Weights of a small mixture-of-experts language model, trained from scratch on English Wikipedia.
Size: 10 layers, width 320.
Experts: 2 picks a token, a softmax router, a shared expert of 128 neurons.
Below are experts of layer 3 (counted from 0) of a mixture-of-experts language model. Rows are named gate (a neuron's input weights, with its number), up (a neuron's input weights, with its number), down (a neuron's output weights, with its number) and show model dimensions 64-127. Each number is 128 + 32 x the weight over its row's rms, rounded and kept within 0 to 255. Numbers have three digits each.
Before each expert's rows: "comes before" lists some tokens at least twice as common just after its tokens as in all text. This comes from a sample of Wikipedia text that the model never trained on. Tokens count by the router's weight.

# expert 17
comes before: " | ", "0", "–", "; ", " |", "% | "
gate1:119160082154146156158122131064079107196148108115104152113138083130139137072119153177093125157134110112187114109102083140150081141114134125120114100117165109150091126113109093083101208133156058
up1:147132163112108110140118146129082104140104088113143045133168100175092120108147112077126125178201071125174154139226118141107100089159134140131129124163159173108125137126146161140092138160163161
down1:121137103124150138097138152136079110149091118120147066110102131181122090114153097115157147152120106132130110102140115115161087117117114110113169077126116192113133111147129177172165163151147104
gate2:083147102150163102134120190149076116093156165149159166107126118130158132127113171154131157092143101143151139148094154148161107157125086179173120164157182181121162120077102123144118152180130148
up2:109106175122170102197078160108113126160175165124153126164133100146117172163109120124161120109108133141123156124170175138134141105143115141166173149114168193132146162151154156102171113154164147
down2:126093143138131177161103140126203163127098152096135130127195140134129114130044112101138166150083075115143096140134166146186136122158099187168094124075176110125085140155154130129125143194137145
gate3:084148157189140109069150121136150106138139119089145046111111127136160083075103092097153064059083110102179206101162154112129135135138156100098023116165173121128075178097099105146134148110134141
up3:157111183103143149102117131114118140149141122166106115143103123140153199087090147123139090104133136130134158124123160092112156086095165111144091130159176105129135154140076210151114120117122138
down3:079135126125194098108156132140130141184058175109122109153148163058106119140127080076119146125151112102083122099100089103108163101121128119070115144172102166105141149128155104126110143120113160
gate4:100118099150122096153107131142114153117122066111094136104165132119122156145139136145086157118130122061087159096131100192141100137123133116127150068092124133109155152147143151128117157095114139
up4:125157100089067146153186099142155136095100118125054137095122094119120181094153084135152140191151103162214053167162119164045133046134149184137067106137087170132163032104124128124120118143164099
down4:103123069088180084134148146127136130154096186145129166148129121139128097106172117061071168081143078127093124097144122148129152108195133155096133116074111158156095102153117136143102145090123101
gate5:178148184125086156154163108113095156117126117075149152091131149102169106202154132111104157127113173181083092097177139120094091159113085108185124133083142091113138109105120118148112109151187098
up5:115159124135126188144096107147175170150116115132066139154117099131170168152118143099118123136107091131135139108120154095123164108137197111115123161132120145133079097191134141149139105184146102
down5:116108119150127138140135074081138181107120092140077103177102136134100180151104121083159174206086094095102192131118115149114171105121106071171159208144062149099108117126128121098159177107174109
gate6:127119140144142155145084137124089105138180110145053104151115130165152166107105168070119159092135102150127128107145163148168120136083125156118150112080158067152146067165125176179147104182168113
up6:128101159144088114131111158083118133086131156148118143163158081085210124145102122123064098141195123084177083180116081102229109099146142103132091203161210103155133138100107084046152155150163138
down6:154120085148181058079198101162177102154134038099084130116111184104116086126151114132180099152174135135158125116122112093115156173116153156139167129062119176153078158170130116152146142144153148
gate7:185173126125132109113149118130110104095140137142173099106077183138142158137095156099083103140175169143151128125129131162130104139112138087171105105185091150107086121104117074102147131130152114
up7:139127048101132094169080156144141070128113143091145116097156129109170144169071118090149125133094108147159104143093182102142133069085198133135168135147105149059075153115086148135149162141179116
down7:105152100175092117076088072160162113129154120116061114150103126156083146167087152125155080221140141066145125135089103114130128036124109139124088129124064167118169123141123087077134135113144114

# expert 19
comes before: "\n\n", "\n", " The", " He", "The", " In "
gate1:105132126146039100108124114087136134162180137036121090144162090150143172096133136131155113122080103129140085109189165110093062141077148101165095140166104139173134169115083149109134118140114099
up1:129103111082183142098056119131122127122122145165144133118115129133113216174185164106169130091166125115120090136098121106141121134132117115125203120150125174049160140117165105086174126157121120
down1:125145121114168147132115112158155123125068107083143104135099150117102095120103135100093102116109130141131187176130130147137113108160139113129088169078107133067127131145082151148121142186133129
gate2:176123116201113122124103150142125099108159104115122102164149062125153139141202148137124088155119148079081123152074090138101086134091123120125139104167144106191144106130058147165098100142092113
up2:137158189089104255093142183095131133163115118095122106143127180164123149055110159153122161169162161098129158193118125080141126160085128142138174158123152103186156089027074096130137098177133082
down2:132123151104097150125100096130117118222111096163182152140097193130146049114139108136087105095126135127199150163123065147135150123193146119145142114149138202144110132200129147150153137169139112
gate3:110185140182119148112204178110044201089128125128113160077105082100098129049160189121125167146125193121168139101122162128182124134123076137096110118086091125110073193155107169131118091079084099
up3:118104105158083100133093141083059126114138113139111160095143144167108083105109173094174088146159164156188179144108069135186107119126181125115085145157141108152125207092129088105099114145139087
down3:086136149132108123171111092167133116121196132134132090156130129121146148157110088125141119114087086143096093114177097148050171153077148116185140191149093132129111090126134070159115142110132152
gate4:126117107061146163094110155122180110079143186128101152186131136095159192135136201114127151114142099064139101135144170071051157102133100134081137112039114074126092035121124078124160073196099100
up4:094119171151137154104173179095118183157126088089161096088139092185086084124043087102097118112099134150140100107155087132155149159091108128106104178124162126174103168049080137076123088063075099
down4:149154076112126156071068155110101112154025101130146117141106111143103151086110153164187113137144185139141136104170106120104140122159110163135139121139184135115139111098127095134085097128102109
gate5:072151082167147127110163144088074147203122056131192143094126097162133147154167148161142180177169139172129084077184121086122155157175124147123201136074118123094077080196179182127103116151095168
up5:121138159104159120147101122108151159090128128145116102160063067072108105214161109169190071162115181183105116118139205140118143117155120138091116184129129140113111116120094145153166145113151167
down5:108095156156086141164154131113134103140114123103163120115106115137118151124167112109079107164140107087132145167127123144177098100133132135042148115088175107176095128119151154073144137127162072
gate6:133155144149108052109170185124102192115114128142161111121205153070103079066161132105159154198098187069164173163101137116151110145129125168120105151111119165160082154091134104156141130150105116
up6:159117132156116137075100107123089104130109080122164098108069123156169143142109158124091129086181114165100118105128119210124099093099107133168099111179084103089144157149177140097105094108117156
down6:090136115150132117164089082151117153080244151081115109174075148113152092145106111121182100150131132124125178132182133126079145167146075127166131129122116169095162168129140113147116151131115150
gate7:110151127150158148098122103079129113137161165156190097058156156148198169109100180132130099114107164170150139136157134124123120100105135143116130104120129135147106167081095125155171136179174110
up7:144146100126158107171131102101210145199124096131125077130154140124108087116159135196203113135124169114115126147119136097179142178149183197131110152186185146141175184167170089121094121107128150
down7:182137110151125128183123113142135068111067081075158128118087119115130113090124112190104141129166118103139118131206122049118136160116131096104091076143129205146164143138148123127085100106214123

# expert 5
comes before: ".", " | ", ",", ", ", "–", " |"
gate1:106196090117171155087158139150116148048138120118118109140104179156138170153123120144140149133139166136163149146144194156113100162129127122118107101100118119131136137085121147110168139166142159
up1:108090115118078088097075129137146076127176106136141162099122105134144152137072119124104176106165046129138122101119127097146083055110135132178136084118130121137116113139095097163058101125142117
down1:135134051148122137138154166054169138077146137152086103104132075130148159097138106125117118136126164153115147167142110130090177122148135130116124161151136128125106103109069186107126084130166082
gate2:070137091126128129148114177136128094127147175156123104139145090137124145110107178169158132141097132137208165167136138133141160133128118163125105161168136102116080104077067129117181102162162113
up2:137152122148123118150135085140134098197137154134095109118181156136186134119125131055127115152100107148150155113132113145144122153156156113127080158108207151144153089130144100079087166163104109
down2:132148078165037133119103064071124073110196162116085109118163130111094098150123159146091093123123135103112140141049074116072146149076144094133145069203199128126073123127116178121174136127154092
gate3:121104102122113214122128122168112154104134223137088177129147141077166152106185125176081119158131148094098077070113170101083105149071082128158116098176141160143115156119136129171159183175157151
up3:117184137120137095115113128061143116102147160126154089156117129175165145125114197110188115116091085083147163114137062170180128158121137130101147155112117149125129149117126154115070068142109093
down3:131166140156158133114232174160132184088187052145089090135136141149102070128074163135164071126137078093086180120138112127111148100122141103138096083111139092151121139131086129099127125133114111
gate4:111156064182091129123151105080129075160151153108159115128183112134121081114137105136160122169094140095105149136200134125073105133123157087113094146140193113160103153107114063169142122074066087
up4:126097133162137169082132123134040080155101119072119166126169117120117141091121126162132088101069109113103065132080073131155144118116097178157072170113130176142150096120125094090103132110102074
down4:127168094124103109131173124103140148148121101163188202176143114057096117101121110134105115064129153098115128124177148177095167143104096141128125156134101148118105088189100109132091121107117072
gate5:107128066116138152129164198129062111086165090133112088135113131077148205104075110169106092144158125105155161138119152115170134131109120133119098110117136058125125157126139098093169107181208134
up5:145182123079116186142114108129196149188106123117090102089168107159142071130179140147146107125145120139100066184147117138096092124092114151107113147138089107075121203126168089209075165139154084
down5:170090097139150117148151145122194172105135117152117177135187065097129089066090137142160102123163116137163093160141126065131139128153057080127104071093128130156110167161140128145085109108157154
gate6:141108160211078113068138087117101034108131169121163122122179151102105092102109144162097085176060095082155150098079139103170146147145124154146117177127113139094092151147079180121129211125121136
up6:127111139175152104131110136130103129190119087073161094138129092043177124122113112134122047118109079134113083169116165143131150108154117091192144123124189139053130220159104128125131146136123124
down6:134119117108152154149114171132120114196145196189128113092141196155099081155135080021123114111132147110104064139174143134115173171089149091131117149137156131114179140158140070154208179152112115
gate7:122182099112107166076066121125124155109142076137077102143158136147115095138109156196139086133117115130128134146115124137100133119151161200125135112125176091079153171133158046146155113158126096
up7:093116158134065168115057153108123153125107169103108133126100183135121131131108115165101117135155150106116096192137095090147127100108094101111096190081168104164051113144104150103100175141100128
down7:103146149107115099085069171127129156164172107148116128111084130090179177086169159144113142080148104113110128117049133099157115102145145126081123158148146124109122148102097125159126156112140170

# expert 12
comes before: "1", "2", "3", "4", "5", "6"
gate1:158173170129106129107162166123135145152139072047116087132128101095108157122133153121154165091109142133082094150157180114111115148134116189120115187071107123121174171146186126179144068146165126
up1:106115107062113155124105082081125109133130080181113124103127203148148139119169144134130103175131148079063101082115137100139085095096171134140155181138088120146148129209117122121131146079079216
down1:115152143087120111139148144138140162122155107164074113139143127187078121092151131130117119069092147074096150153184110111118143132174100152239131129112116122131158108107090146087149142192155130
gate2:187161141122147152116062148174119149111138134115144119124081116137111190138086175074113145159160174099155156165151150131143141089139167108114101170135120144089156073155140149162099068109126087
up2:138217162149158193127180125190140061108115107124137072125085107118108081114102045122094109151101125158126169080136139116143108175149081109127075142156111085104176091163117134130141074132130034
down2:124145164104171138106112113140122114144136132118137128142100123138178170109126111140167157166200193115095124170144104116082185135139095126117131123241131143108100100134098136111029129188157101
gate3:092156156076119176148130115128154127170159090111081125179145075126150123108116144072124138125144143129113136177176186113087141093152161145090135161134146137172146145180116111068117224162132124
up3:067110096156153166173111108066126158125095144158147147134096148130165127124127144189176094135164122172178145159105109171132102133077073129113147089102121193143133115107101102169089171211092099
down3:072090083157135142165187073111140105136174187125175101092128178136106097091184119156075128065175140110142143120128118088175166125131104125110177182130113178143138123120139128130116127119140141
gate4:089100181118140137059183152130104130110142162092136156071163050139165084070176123150115103170164148140109076101126149131123120152092115163177127150075130119100151157103176114171094099098153148
up4:111136136112154077157092181071190173132126107168121157140125179099162113104087130103144139137155173050111144136081143125222154174153121093126147118054119161148158117145155131104133163130101159
down4:148119130128169120147130123112138159147115117153118167101164119151102105122162167113132140094132110108141147160172172081184163096139120220095185159134097137173104109110168049156104132093041130
gate5:169168134145082179118131177090132157087152165117041130090150126068104158116160111064155130118143171155146144100155137090086133155173070095155133189102130125069094107110130154043123120138118107
up5:122134163053114124093094197126083174076120123203178149074134109121119149146150151141149141118118129146148099128086143079116125128194109153142117111136097135091160139168121169110151110072083159
down5:103192074089164097164091114147082126151092116126149147161131160176159165118067193127090152141129117136128201088075048117143130052115148061161080120098125163131125070108185095131149113134142145
gate6:168182079181125147134116137079157090140139153102154100125131102121152162208114177093156129113179152185138085140083166075078138067143111173158132191114175102100121082106119113125111079155083129
up6:054164167142137137144156119072123141137139143102096104132150069097118143138117117099164149133087106123080120129104134152102120084110139100110097176087153104196093141074148134166058098126117144
down6:111189079128070109142155128139113176052113145157095129131142185116094084121139101124170125149136094120089094140128144150099132114145105102156110126089126129084134129145165141142141094056146082
gate7:159085115165072139155107121073144149125142085122129146091125191071125147168118125185135193113149173205143187167108109176088141164161138176153119148155172155101121084061138142152163100210121123
up7:137153062146162147099126161153124146087102100105114183122155158111142152187124124154137167166176155147135148150107124133074151135147134145212105169149097172130128066087142106179096115176102144
down7:164128076136056150154113153136152111119067166165175160102139172095122153145164109135167123163132142104109111139115131101120164077152099156156130078165118125084161134163177180183178200108159108